Weights of a small mixture-of-experts language model, trained from scratch on English Wikipedia.
Size: 11 layers, width 256, vocabulary 26839, 57.2M parameters.
Experts: 64 experts in each of 5 layers, a sigmoid router.
Training: a variant of Muon for the experts, 621M tokens, 5078 steps.
Below are experts of layer 5 (counted from 0) of a mixture-of-experts language model. Rows are named router (the router's row for the expert), down (a neuron's output weights, with its number) and show model dimensions 0-255. Each number is 128 + 24 x the weight over its row's rms, rounded and kept within 0 to 255.
After each expert's rows: "comes before" lists some tokens at least twice as common just after its tokens as in all text. This comes from a sample of Wikipedia text that the model never trained on. Tokens count by the router's weight.

# expert 35
router [147 119  95 125 125 137 117 138 108  65 129 118 125 124 134  85 113 167 132 113 143 106 176 116 113 158 134  96 123 118 113 153 130 130 128 151 149 125 164 133  85 149  81 155 141 110 121 121 125 122  93 120  88 171 109 130 123 152 176 113  97 135 134 163 119 167 139 112 152 129 141 114 149 133 100 176 159 100  98 149 145  84 107  96 150 126 123 145 135 150 145 145 150 109 124 154 107 135 140 144 165 131 127 128 179 154  95 172 128  71 153 132 127 133 103 110 109 133 164 108 112 140 126 120 106  87 105 103 121 153 107 112 137 148 144 121 137 125 123  84 128 144 157  89 110 118 131 121  90 152 105 134 102 159 117  83 159 150 120 140 137 104 135 121 114 176 143 119 148 126 144  78 130  77 136 126 140 131  93 107 175 142 138 127 103 132  87 120 152 170  90  76 131 148 135 103 143 145 144  66  79 129 132 133 131 113 114 137  94 134 162 111 132  94 146 171  87 165 135 110 119 116 146 145 152 127 107 147 123 120 133 180 133 102  90 143 149 166 155 119  83  91 115 133 163 154 106 119 161 104 136 112 125 157 154 109]
down0 [124 167 136 133 144 147 137 124 129 117 107 161 130 126 112 125 113 151 134 108 120  99 171  92 116  82 126 108 114 107 135 119 165  89 139 116 109 125 154 127 115 136  96  82 121 126 138  97 134 137 103 123 134 138 105 128 166 148 124 172 145 138 153 133 155 119 116 126  82 159 188 148  99  97 162 178 155  86 133 146 125 119 149 122 128 109 137 120  85  84 129 126  75 126 147 120 117 131  95 177 156 125  98 125 116 111 103 142 159  99 130 149 163  72 113 145 120 127 138 134 188 126  96 160  95 154 133 125 123 146 112 140 108 126 115 121 102 148 144 163 134 153 144 115  91 149 130 128  98 113 155 117  92 120  97 139  82 101 100 128 178 146 124 130 146 105 106 155 147 143 103 111 193 135 112  80 159 122 106  82 173 127 100 110 110 127 174 126 152 112 113 149 136  87 157  90 108 129 151 141 111 157 107 110 120 144 116 168 116 111 147 141 120 139 126 104 148 150 100 142 146 134 122 124 129 144 101 138 105 119 100 111 144 126 151 129 129 159 133 191 140  99 186 133 112 139  99 150 135  94 108 123  87 110 155 182]
comes before: "to ", "a ", "the ", "that ", "not ", "been "

# expert 59
router [134 135 124  94 152 151 123 156 102  94 143  80 123 141 153 112 108 176 145 155 163  94 152 110 114 150 179 108 140 105 104 108 121 125 136 143 154 102 143 161 102  92 109 150 144 133 106 136 114  98 148 151 106 160 117 115 151 133 149 171 138 102 131 126  83 172 139  98 165 116 177 126 106 154 138 130 163 107 140 154 162  86 145  86 136 157 134 138 183 154 136 121 185  80 127 136  96 138 137 141 120 130 126 100 175 122 149 161 156 119 117 127 149 107 172 131 142 114 178 154 155 121  94 145 114 140 152 137 137 167  45 124 127 142 148 146 126 118 117  88 139 121 104 122 130 192 120 146 122 123 147 122 114 128 136 108 135 144 142 101 170 147  96 119 102 118 114 113 124 142 139  72 142 108 137  98 155 107  93 109 155 127 133  89 159 141 108  97 137 147  83  91 143 126 130 110 123 137 164 126 118 121  99 140 128 111 176 166 129 136 158 179 148 158 119 164 133 136 141 141 184 120 131 149 145 120 127 134 129 147 123 170 143 117 117 149 131 134 130 131 122 104 117 141 145 120  84 145 132  92 106 116 126 146 164 129]
down0 [109 114 104 127  64 108 103 145 107 155 172  88  84  96 121 110  95 144 117 160 102 162 151 149 122 131 100 112 141 121 122 134 133 145 139 130 117 107 156 108 165 110 133 121 125 102 134  88 114 125 134 121 135 136 134 136 110 119 131 122  66 128 105 137  92 128 100 157 122 111 154 106 148 125 113 155 114  92 147 158 132 130 129 180 138  84 118 128 137 127 106 103 164 112 140 141  94 103 122 141 123 117 108 126 155 156  88 132 115 144 169 130 160  94  92 145 114  83 121 113 122 104 137 159 131  75 141  95 112 110 149 112 138  81  89 153 156 119  92 112 150 123 118 109 119 132 120 116 167  89 205  92 162 114 106  92 162 151 142 108  91  91 146 126 164 107 119 112 146 145 130 179 148 162 157 168 156 149 125 114 133  81 131 150 119 131 164 117 151 159 138 127 118 134 115 158 121 135 147 152 163 168 134 107 107 145  96 141 113 146 115  82 158 139 136 150 149  90 106 119 140 112 143 126  96 125 128 104 130 136 164  99 124 130 138 134 116 125  98 178  98 161 167 102 133 149 113 128 155 127 162 161 170 129 100 154]
comes before: "| ", ".", ",", "–", "|", ":"

# expert 22
router [157 197 138 130 121 145 122 152 127 120 160 124 138 154 134 109 109 128 101 140 131 108 170 126 164 135 146  75 139 114 108 124 156  89 114 159 154  73 145 138 126 124 138 137 130  95 130 140 116 135  95  88  79 146  95 137 158 134  88 153 139 131 129 147 117 132 125 116 161 133 157 101 124 123 135 144 166 118 134 124 172  97 106 115 160 124 150 119 144 177 147 101 121 150 109 132  92 119 143 129 131 149 108 153 158 139 107 139 132 132 129 159 112 130 151 143 108 131 159 101 120 137  95 123 125 107 130 122 178 171 128  87 109 137 130  97 139 119 125 149  77 152 128 145  85 166 167 137  99 121 126 121 158 151 110 118 100 150 144 128 141 108 104 165 106 148 102 117 101 101 173 124  92 107 145 132 152 164 134  79 106 147 118  79 126 100 116 163  97 150 116 153 151 122 121 117 163 119 134 140 116 128  88 171 119 136 133 142 150 150 131 134 177 127 125 129  50 134 100 119 144 133 184 145 128 118 142 164 121 145 104 162 111  82 131 168 132 132  97 120 162 129 112 148 195 116  88 106 189 126 107 147 138 143 136 125]
down0 [ 88 124 153 117 124 190 143 119 137 121 137 107 164 150 155 124 120 155 129 120  97 147 117 109 173 121 148 111 134 172 124 158 123 111 116 146 122 113 132 113 127 118 142 127 120 125 145 140 133 131 147 116 126  94 124 115 146 204 155 109  83 104  97 161 112 115  93 160 119 139 112 109 108 123 109 131 132 140 159 147 154 134  97  89 158 159 148 152 113 187 121 136  79 135  82 158 147  97  77 133 126 110 142 130 162  64 141 151 114 133 157 104 118 111 113 163  84 137 127 133 150 149  80 116 126 120 115 152 130 113 181  90 139 145 139 123 124 101 155 136 126 142 117 120 114 169 157 116 146 106 162  93 165  87  84 106 133 100  80 132 117  97 155 167 149 100 102 123  92 118 145 149 176 107 124  73 134 126 104 124 116 119 147  88 135 143 139 110 117 157  89 107 145 126  63 164 140 141 127  88  89 111 126 149 131 110 126 122 119 149 133 116 109 157 151 139 123 107 137 119 110 168 130 122 126 109 126 123 114 112 149 120 124 105 126 140 162 134 146 103 155 166 116 150  93  97 139 109  75 155 105 155 118 130 107 103]
comes before: "The ", "\n\n", "In ", "He ", "- ", "It "

# expert 26
router [149 114  97 121 103 161 125 136 112 108 121 120  94 155 150  96  94 155 120 105 160  79 154 116 111 131 145 104 123 128 117 119 105  71 117 156 146 120 158 156 119 151  87 125 163 115 110 130 128 121 107  98  67 157 139 134 163 130 159 145 136 102 169 171 118 144 163 101 134 135 152 144 141 139 128 138 136 133  90 135 144  77 135 143 141 118 122  85 127 163  86 158  87 112 110 145  93 119 133 113 144 146 112 103 179  97 108 148 141  81 138 165 128 139 148 114 131 154 131 125 117 125 152 132 151  98 114 122 121 154 148 124 149 155 137 138 122 120 102  99  92 174 142  63  96 124 140 148  94 117 120 119 150 127 130  85 176 142 146  82 154 130 126 125 100 152 111 142 119 133 113  84 135  87 128 156 164 111  86 122 164 138 103 106  97 116 121 138 157 172  77  82 151 153 141 107 144 148 148 143 122 127 118 136 108 104 140 120 158 113 144 121 144  83 135 148 128 101 127 136 134 111 144 135 131 106 100 150 120 148 110 175 147 140 130 160 148 163 147 111  81  81 115 166 103  96  82 132 136 108 152 130 165 150 155 111]
down0 [176 142 152 157 110 108 159 123 160 135 129 155 141 131 146 132 111 130 177 122  93 136 139 116 133 111 133 116 130 160  97 148 160  64 109 113 127 130 141 114  83 105 105 145 140  92 118  89 161 115 128 108 115 126  99 157 119 148  91 146 109 115 115 124 113 178 126 119  77 104 122 104 186 167 135 158 169 183 116 103 182 122 145 122 104 122 144 124 144 126 172 159 123 100  89 119 162  94  92  96 124 135 145 128 154 104 139 198 122 130 150 135 147 108 151 132 142 101 124 169 125 124 141 122 121 115 112 120  89 112 141 142 117 134 119 113 107  83 120  85 137 124 170 120 161 158 110 137  86 135 122  79 102 136 108 134 157  94 127 141  93 122 143 146 129  90 124 156 142 140 148 152 132  77 123  98 131 124  87 143 112 111 103  99 139 140 157 124 155 130 102 152 106 149 158 163  87 121 153 113 137 109 129 167 131 129 114 141 105 126 132 125 116 127 130 161 135 130 172 139 150 111  92 100 106 145 128 135 111 139  96 120 152 114 161 148 156  89 161  97 124 126 113 125 108  82 115 109 180 139 132 156 126  68 126 121]
comes before: "by ", "in ", "to ", "a ", "the ", "on "

# expert 57
router [146 166 129  75 110 133 128 128 119 106 175 123 141 149 151 130 119 131 129 133 134  75 189 134 141 158 144  90 184 140 100 144 149  97 103 139 145  40 122 129 144 158 132 129 152 109 108 126 112  99 110 132 117 142  78 136 180 109 132 148 132 138 110 111 135 140 110 111 169 159 124 133 125 123 128 144 147 118 105 128 150 113 129 107 155 131 119 126 167 126 150 134 143 128  87 117 106 113 124 165 141 155 109 162 140 109 124 158 129 100 115 141 128 130 159 118  92 127 141 105 135 122  80 154 138 122 111  86 137 202 110 105 154 110 120  97 137 134 134 136 106 146 133 128 106 153 167 164 125 147 115 133 144 171 102 101 110 135 107 100 109  79  92 144 115 166  78 109 117 118 104 110  97  97 144 133 152 122 110 109 134 164 117 128 153 121 123 161 112 139 122 121 151 134  80 107 182 127 135 144 104 145  91 142 141 125 143 142 152 152 138 155 163 118 134 105  73 128 120  95 117 126 142 145 118 130 115 139 143 171 132 160 122  96 141 151 127 136 144  96 167 130 133 160 187 131  97  95 203 151 108 155 144 156 127 125]
down0 [132 167 131 109 158 116 139 110 141 128 115 127 154 184 115  96 131 130 128 120 121  95 108 162 133 124 153 126 134 106 132 158 132 151 165 129  93 157 128 134 144 133 151 144 104 125 132 158 150 106 120 118 174 137  80 146 150 153 111 131 132 117 104 125 121 123 153 123 145 120 144 124 125 152 162 142 151 123  87 108 157 111 153 114  83  95 155 132 157 151 170 170  97 109 142 107  63 112 171 116 138 127 156 134 148  87 127  90 129 151 107 123 170 111 106 120 162 106 129 127 109 129 136  81 134 124 120  89 106 138 144 147 166 115 142 133 118 129 170 111 136 142  75  98 120 121 126 131 129  96 124  84 116  74 115  70  65 120 139 163 124 110 141 131  94 168 125 123 132 112  97 189 136 160 121 114 127 112 141 135 164 117 143 136 141 122 156 132 127 127  95  92 113 109 134 123 132 137 127  76 161 104 136 123 128 177 103  86 170 110 143 142 173  92 126 168 132 130 107  98 124 139  94 106 164 117 136 193 171 139 110 120 133 140 138 134  85 136 143 114 149 126 104  68 152 117 120 110 134 148  92 123  97 149 129 149]
comes before: "\n\n", "The ", "In ", "He ", "==", "It "

# expert 29
router [164 155 108 117 118 115 120 161 129  79 128 127 137 145 168 147  65 174 164 147 135  94 160 123 151 112 138 131  92 116 120 143  77 136 111 116 160 139 124 123 152 102 130 114 156 101 141 104 107 127 121 160 119 122 139 130 152  90 122 150 117 109 101 132  99 137 118  96 145 152 136 130 143 161 124 152 127  91 122 133 157 115 127  92 139 110 130 129 159 134 141 132 114 106 128 138  98 141 104 103 153 139  81 123 126 119 109 132 134 142  78 104 100 139 191 141  99 129 181 108 153 109 142 149 140 161 121 134 120 162  99 122 126 158 154 119 130 117 163 123 141 165 167 108 117 128 121 166 112 134 131  77 116  84  98 130 107 125 124 123 154 115 126 126 148 135  69 105 103 116 103  80 135 125 117 157 169 110  63 123 148 177 113 105 116 108 118 144 176 143 102 107 105 154  99 104 141 101 135 115 109 117 113 115 150 107 166 146 136 124 126 174 146 127 119 131  94 138 130 139 170  65 137 120 119 121  78 121 105  91 134 165 106 118  79 133 133 166 164  93 131 103 109 142 124 143  90  79 160  90 120 156 156 136 114 115]
down0 [ 71 138 147 147 139 128  88  97 114 113 134 100 132  94  92 151 139 150 142  98 141 123 120 114 146  82 132 105 190 111  91 140 132 161 113 102 161 106 122 116  96 143 115 131  72 108 132 138 121 129 189  99 152 133 158 156 121 123 103 118  77 138 129 133  79 138  92 129 135 147  67 137 127  81 126 118 170 130 152  98 119 157 125 126  99 157 150 112 126  83 144 135 117 134  96 109 158 143 110 110 116 154 163 149 106 125 101 107 123 137  97 128 128  99 135 109 144  97 143 124 137 134 112 104 164 107 106 108  88 119 110  91  90 147 131 125 134 153 129 121 100 104 130 134  92 156 140 106 135 111 143 143 164 123 139 149 110 152 132 111 143 142 150 123 148  93 155 175 107 149  77  94 161  79 128 159 145 170 150 148 139 167 149  89  90 108 100 121 132 170  94 142  97 134 121 133 136 159 100 122 129 100 126 161 149 106 149 156  99 124  96 133 102 112 185 106 176 160 127 110 120  83 156 128 108 128  99 136 124 151 130 130 147 166 104 103 129 108 143 143 137 176 118 124 118 141 133 116 121 136 126 143 175 130 144 125]
comes before: "- ", "| ", "|---|---|---|", "|---|---|---|---|---|", "|---|---|---|---|---|---|", "|---|---|---|---|"

# expert 13
router [123 141  69 120 118 145  94 102 148 107  98 127 119 115 162 108 126 163 145 127 119  92 154 112 150 152 156 132 102 117 173 126 112  85 110 129 145 128 126 132 129 140 119 149 184 127 136 127 119  69 113 110  93 160 123 142 153  88 135 104 130 129  81 157 138 146 131 126 178 170 151 155 138 125 107 107 172 111 116 160 112 102 123 108 110 126 133 110 173 160 109 145 144 184 115 104 129 128 119 114 156 120 106 126 140 149  76 156 157 125  96  94 122 107 184 133 160 109 169 146 125 119 133 116 151 124 119  85 158 134 108 153 138 126 141 117 121 132  95 116 120 154 153 136 149 132 160 131  94 154 183  58 126 150 130  90 111 131 133  67 148 138 119 146 134 136  74  93 111 154  97  94 117 124 138 199 160 128 116 113 125 159 121 107 125 129 112 142 112 155  85  94 119 164 134  71 155 131 138 142 109 144  94 146 118  82 149 135 143 120 150 160 168 106 130 145 122 101 162 106 156 151 137 111 152 129 120 141 116 144 133 152 131 101 103 157 135 124 114 103 145 118 138  84 152 130 113 121 129 128 137 149 141 132 120 102]
down1 [140  86 134 103 133 134 115 131 131 130 103 120 117 152 132 142 141 147 132 124 128 142 100 167 109 157 121 168  82  90 171 144 118 109  54 110 116 145 148 139 144 104 101 105 118 128 148 107 112 121 147 108 166 148 123 124 108 121 139 110 175 112 110 114 171 129 144 132 166 181 118 138 124 169 117 130 115 137 108 132 124 149 104 135 165 130 166  55 118 123 128 113 138 104 145 142 122 105 156  98 164 113 102 117 136 158 122  93 105 190 157 172 126 125  50 135 122 120  96  83 157 138 140 165 121 127 124 121 191 142 129 148 148 131 145  97 116 104  80 100 154 113 115 159 167 126 123  83 117 123 128 118 101 112 153 147 113 145 113 177 137 127 159 106 105 146 132 102 166  97 103 128 141 144 129 131 120 128 136 136  99 150 135 181  88 105 171 122 121 190 134 174 127 137 126 156 132  98  93 138 125 142 139  93 119 104 125 137 115 148 131 123 169  97 109 153 143 118  88 106 111 122 121  73 106 126 132 133 110 136 151 123 144 100 130 105 125 101 116 125 112 112 143 111 107 143 135 130  99 126 106 129 122 155  86  81]
comes before: "| ", "(", "and ", "|", "in ", "of "

# expert 27
router [150 159 101 109 122 144  81 138 116 127 116 108 135 124 129 123  80 108 125 116 158 117 143 121 125 132 141 127 152 106  92 153 149 105 101 140 161 112 115 114  87 128 117 149 116 181 143 137 124 132 154 134  71 143 121 115 143 105 136 129  57  95 134 145 112 152 102  96 143  98 154 138  85 109 130 111 155 107 106  91 124  99 127 115 107 140  92 150 150 142 135 117 154  97 112 121 115 131 113 153 144 132 112 148 144 156 122 198 156 133  96 109 107 114 141 141 115 102 156 121 126 152 109 133 111 131 149 108 127 150 113 140 163 129 146  98 123 141 113  98 127 145 181 113 139 167 179 161 124  93 190 123 121 117 115  90 102 158 131  65 155 102 119 139 143 159  91 134  92 132 148 104  99 104 177 103 185 116  78 102 143 149 127 114 124 146 108  94 132 151  92  97 112 172 146 141 127 116 174 106  95 150 123 125 116 101 100 153 111 132 124 168 177 167  90 132 121 100 109 156 159  97 134 154 108 123  92 129 129 156 113 177 148 112  98 151 158 120 104 144 135 116 117 146 103 156 112 140 123 130 148 120 126 139 129 130]
down0 [157 110 124 119 156 140 110 110 168 140 181  93 122 134 123 124 100 140 106  88 125 118 159  95 114 112 123 168 138 126 136 121  90 124 141  88 116 133 125 147 139 145 121 167 138 138 142 175 148 116 139 131 132 111 125 125  98 127 106  68 100 165 181  82 142 117 125 153 122 110 165 130 125 177 134 106 133 134 109 125 127 149  82 125 144 178 128 152 126 116 166 118  85 134 120 144 148 123 132 139 100 106 119 121 168 105 169 130 106 194 175 118 135 121 137 137 115 138 151 136  91 107 102 141 110 113 130 139 152 146 129 135 123 185 125 114 111 145 125  90 161 106  79 113 113  79 120 137 127 121 129 152 133 165 110 123 158 197 134 113 108 134 115 162 113 166 130 104 122 119 115 120 139 162 112 104 149 118 145  91 131  94 102 120 132  56 129 107 172 159 132 118 135 121 132 155 163 143 125  86 123 145 140 153 126 100 162 156 101 117 100 130 197 132 132  77 150 148 168  92  96 170 137 140 136 102 144 117 122  95 105 122 108 130 138 136 100 126 102 140 139 116 124 134 103 173 136 121 106 128 105 143 112 141 132 173]
comes before: "\n\n", "\n", ".", "s ", "°", ","

# expert 24
router [156 149 107 103 141 144 112 134  93 150 126  71  84 123 160 132 136 119 147 138 108  67 163  98 144 144 130 107 130  92 140 125 103 130 110 131 159 132 146  85 129 158 130 118 126  73 127 138  88 105  92 121 124 115 100 135 136  90 150 127 140 111 107 145 107 119  94  95 173 121 184 123 105 153 127 126 116 118  78 133 167  94 110 124 110 127 146 113 160 152 174 133 128 119 147 103  88 127 120 123 113 161 122 156 134 132  80 156 142 102  82 107 117 141 180 117 133 107 125 138 154 128 104 121 108 148 117 101 152 132 120  94 149 156 133 116 182 154 132 126 132 171 131 101 106 130 121 154 107  97 129 103 137 136 144 115 138 109 125 139 136 137 123 111 128 154  82 112 112 128 132 124 143 108  89 133 176 129  86  99 114 151 118 100 145 119 108 134 164 170  96 126 140 143 127 108 123 121 139 160  74 125 146 120 113 137 170  97 142 110 115 191 138 131 157 134 100 160 167 108 110 114 167 130 134 136 104 139 138 115 104 138 109  71  90 156 155 112 136  96 137 120 145 125 122 106 126  62 126 173 175 123 110 147 146  76]
down0 [154 143 149 133 117 124 114 114 149 127  99 144 139 167 138 128 156 138 109 123 144 177 151 136 166 120 126 106 115 167 147 110 112 128 161  84 137 160 143 126 104 149 164 129 147  99 104 152 166 133 108 113 107 163 153 137 145  74 108 121 108 135 121 100 157  96 156 122 122 110 105  93  98 103 116 123 100 124 118 101 144 105 113  93 166 154 134  60 124 149 145 113 106 115 134 149 124  82 156 127 144 155 103 126 130 161 131 132 175  75 100 171 115 169 101 164  80  72 141 176 154 108 106 177 115 113 110 119  73 141 135 166 125 130 125 124 141 103  97 168 142 146 132 132 179 112 147 115 130 108 109  96  77 145 128 128 121 114  96 156 155 154 120 123 165 116 139 181 123 115 104 145 118 147 131 129  99 101 132 101 138 120 106 145 122 135 133 110 142 116 161 119 125 134 142 119 121 165 114  92 162 107 109  80 152 146 117 147 110 140 110 102 121 116  92 126 118 105  82  99 157 166 109 117 115 124 127 165 115 116 127 147 122 141 147 157 152 151 171 129  82 114 154 146 109 143 107 127 140 113 170 103 155 142 110 164]
comes before: "| ", ", ", "–", ")", ". ", "201"

# expert 11
router [147 140 114 101 106 137  83 123 110 105 119  87 139 157 201 113 152 123 117 115 163  89 141 120 135 149 164 122 137  77 144 121 102 119 137 141 135 123 167 118 140  89 141 121 173 142 134 153 119 116 108 117 123 143  66 155 155 105 151 147  97 103 101 123 145 101 127 105 148 120 144 146 112  98 147 116 142 102 102 118 108 101 123 123 113 103 138 155 142 188 138 159 105 131 101  83 112 126 122 117 156 142  96  86 167 132 108 139 122 113 127  81 116 121 146 113 122 113 149 156 122 116 170  96 112 150 120  98 167 178 117 116 149 136 162 136 114 142 170  79 110 147 176 115 107 134 147 131 106 135 138  93 102 122 107 112 122 121  86 108 129 120 139 133 117 117  80 110 126 146 179 143 108 124 103 137 171 148 116 127 102 136 158 126 111 144 114 115  99 143  74 146 131 140 102 124 131 103 170 116 121 148 113  95 147 127 123 114 129 136 187 141 185 128 124 127 127 118 128 141 135 103 155 129 169 132  91 151 131  70 103 159 114 127 102 173 196 162 106 131 135  96 138 172 142 137 102 112 138 156 149 117 114 155 136 120]
down1 [107 129  84 136 117 145 114 105 190 154 119 129 132  94 106 138 116 123 129 152  71 135 128 102 126 150 150 133 122 104 159 189 149 173 128 118 122 157 164 127 137 147  91 118 134 139 112 166  97 156 133 134 138 150 142 105 130 138 157 133 159 159 122 135 147 105 129 133 113  87 138 140 117 134 162 182 121 101  84 111 124  87 107 109 104 110  86 158 138 137 117 174 110 104 108 151  61 117 120 113  70 115 116 155 147 117 163 123  84 147 115 130 140 116 126 131 132 110 128 186 148  80 146  87  93 119 107 122 129  79 119 167 116 137 145 160 139 133 129 101 183 161 177 128 145 119 134 135 131 169 139 150 152 167 120 104 135 194 110 128 148 161 104  99 159 144 119 168 129 144 122 125 143 128 109  85 139 132 141 113 118 170 134 135 171 152 134 123 131 126 125 120 135 107 117 114 155  96 138 105 107 134 109 164 168 127 128 127 135 127 123 133 124 132  80 123 149 142 125 139  91 114 124 133 124 139 125 142 134 117 129 135 111 131  64 128 104 117 102 135 146  88 119  91 112 159 103 130 168  90 123 174 132 170 129 135]
comes before: ", ", "'", "; ", "s ", ". ", "-"

# expert 39
router [132 161 106 103 128 146  92 137 148 122 139 125 109 165 158 135 138 136 138 163 169  91 149  80 127 196 121  86 141  95 152 123 144 119  97 138 116 117 132 129 116 150  98 124 143 137 124 161 120 130 111 157 108 159 109 157 100  95 112 126  87 116 145 157 102 142  99 129 184 115 150 158 129 126 139 149 152 106 107 130 132 100 162 173  72 119 133 129 121 136 158 155 138 100 150 132 112 120 147 109 120 162 129 125 185 132  90 139  99  90 130  83 124 113 137 116  91 131 155 119 149 102 101 108 115 150 133 137 140 172 122 139 144 169 135 137 114 130 147 103 159 152 171 148  95 155 153 155  96 107 173 146 117 114 142  92 108  95  72  76  98 112 137 154 147 135  90 130 116 121 147 114 122  95 156 138 114 153 102  92 106 184 170 106 128 118 120 135  83 141  86 120 135 134  84 113 136 112 138 139 120 146 120 109 154 117 109 134 152 125 126 133 171 130 123 113 118 144 138 133 177  94 120 125  91 100 108 167 130  77 114 175  94 140 127 157 155 121 120 131 116 143 121 176 129 126 114 103 130 173 152 122 124 126 131 154]
down1 [171 137  86 119 113 126 148 160 133 151 172 136 147 149 139 142 140 137 125 135 136 126 119 101 135 108 125 145  78 116 114 148 150 127 140 137 109 171 131 147 104 168 113 115  98 149 126 135 139 114 143 124  65 116 108 107 120 116 108 158 137 129 135 100 127 177 166 144 165 106 117 113  80 146 152 183 129 111 120 138 151 115 116 120 138 115  89 112 126 100 150 172 112  96  89 113 123 105 152 115 141 149 136 116 165 145 132 144 122 144 208 107 149 122 146 145 149 152 114  78 146 155 173  65 118 130 115 177 173 141 155 159 145 114 128  75 167 129 151  85 147  85 152 149 140  99 159 106  99 141 128 112 143 133 114 138 141 141 104 115 138 113 106 128 112 123  87 115 145 109 101 144 132 114 117  82 150 149 118 115 144 143 149 122 154 127 150 171 151 106 127  91 160 122  72 128 130 124 153 115 127 128 179 149 138 132  92 155 122 114 145 115 113 130 138 152 123 152 107 134 133 133 123 102 144 113 114 149 156 132 123 187 129 110  61 139 120 126 140 119 127 112 114 166 123  65 104  88 128 110  98 132  94 153 151 125]
comes before: ", ", ". ", ".", "\n", ": ", ") "

# expert 42
router [152 167 133 112 109 126 118 145 105 136 107 103 113 159 121 120  87 127 123 120 150 140 150  81 103 121 129  80 141  85 110 118 113 136 124 163 150  82 175 108 136 138  82 134 112 174 101 147 134  96 106 129 143 101  93 144 137 158 189 136 133  74 110 133 123 153 132  93 159 102 133 134 136 127 127 111 155 111 134 139 124 130 161 112 120 107 136 130 114 178 118 122 110 111 125  84  56 136 132 122 143 143 138 163 167 123 120 128 151 115 124 101  90 119 200 145 144 117 173 122 148 143  95 124  73 115 137 122 124 167 118 101  97 129 138 114 150 129 142 106 169 115 177 113 101 138 154 172  92 154 127  84 137 138 145 113 152  98 113 106 128  99 111  76  68 110 113 111 125 120  87 101 130 148 121 117 130 116 101 133 136 166 183 110 131 133 128  96  89 152 133 135 163 143 119 100 143 111 147 134 134 136 155 120 141 125 132 136 151 151 131 157 135 128 137 115  99 119 163 143 182 114 169 142 142 118  87 146 128 118 140 138 140 112  90 158 127 145 134 150  96 104 135 152  86 119 106 126 166 151 115 102 118 155 140 160]
down0 [175 114 124 118 141 115 133 112 119 118  74 139 139  63 111 104  91 145 149 103 103  75 124 131 151 126 129 137 101 142 138 134 137  91  94 110 119 133 143 117 106 129 150 130 125 121 138 133 148 136 104  86 145 109 135  88 106 113 136 125 138 138 129 131  85 103 129 129 139 149 103 153 143 138 104 142 136 158 121 134 106 182  60 114 141 103 161 134 114 117 135 130 112 108 104 122 143 163 104 120 140 116 107 155  95 113 152 165 117 132 179 144 124 104 166 136  52 150 168 114 137 116 121 104 135 173 160 145 111 118 125  85 167 107 149 140 151 121 116 160 108 100 184  99 110 123 127 107 162 132 138 129 167 127 137  94 130 147 175 183 123 108 107 124 148 118 106 120 130 176 134 104 187 118 133 109 151 167 110 116 106 141 123  85 141 125  82  99 150 107  95 127 146 157 140 120 132 125 124 106  91 171 138 148 174 131 143 145 120 129 165 103 139 102 127 150 141  99  84 143 101  99 111 164  90 134 148 136 148 143  93 174 129 141 137 152 118 119 132 140 122 112 127 118 111 120 112 104 123 126 191  82 125 118  90 116]
comes before: "the ", "a ", "his ", "201", "200", "their "

# expert 63
router [128 169 106 133 136 143 106 108 130 127 126 144 107 129 121 106 135 135 120 136 143 119 161  81 145 127 141 138 103  96 147 147  93  79 142 117 151 134 146 117 141 142 109 137 163 125 159 144 130  97 136 128 101 174 124 155 145  88 105 106 115 112 132 156 140 112 113 110 180 166 105 143 112 127  96 106 157 122 117 124 132  97 148 121  95 111 132 121 183 137 119 125 153 144 102 105 119 101  76  97 131 145  81 133 102 117  64 157 149 107 110  94 115 126 156 124 151 113 170 165 156 124  99 121 120 116 116  89 186 128 116 157 154 138 157 118 117 134 101 111 119 174 142 124 114 128 160 124  97 162 159  79 130 120 122 114 105 122 136  55 149 132 142 148 128 103  75  90 119 118 119 107  94 151 152 181 151 146  97 151 119 178 124 109 124 163  65 148 124 155 115 119 127 159  86  67 149 130 124 126 122 121 103 144 153 114 144 113 166 132 140 149 155 107 146 154 109 109 144 149 138 118 181 135 102 145 119 145  98 138 134 182 152 107 106 138 102 143 102 127 159 131 134 102 148 121  79 107 137 149 112 129 127 150 119 123]
down0 [137 146 106 142 196 191 108 172 118 157 113 145 144 107 115 162 126 151 182  96 147 150 109 112  81 122 128 101 112 103 128 118 169 155 134 147 105 110 160 136 108  89 124  95 125 100 205 132 121 115 125 113 104 109 142 132 107 198 133 108 152 178 122 132 123 154  96 126 128 135 125 137 168 112 147 140 157 144 110 108 130 143 131 129 104 153 157 129 166 146 145 132 139 126 113 101 155 168 137  95 159  98 111 135 106 138 164  97 166 180 155 147 153 169 112  96 136  93 174 137 130 156 120 100 117 129 126 107 140 105 109 121  83 137 161 145 159 158 134 113 118 109 163 172 139 108 133 123 134 129 118 101 100 119 118 128 123 116 133 162 161 168 189 133 123  90 150 106 160 120 117 114 129 111 145 158 115 123 102 109 123 157 130 112 149 144 107  88 118 142 128 121 130 122 111  98 129  98 129 123 139 119 101 117 131 153 139 127 115 136 107 126 113 160 145 111 137 122 133 160 104  90 134 167 171 141 152 107 148 141 116 171 155 132 106 126 140 151 125 142  84 155 130 146 139 107 136 126 148 113  87 121 151 100 176 179]
comes before: "(", "| ", "and ", "in ", "was ", "is "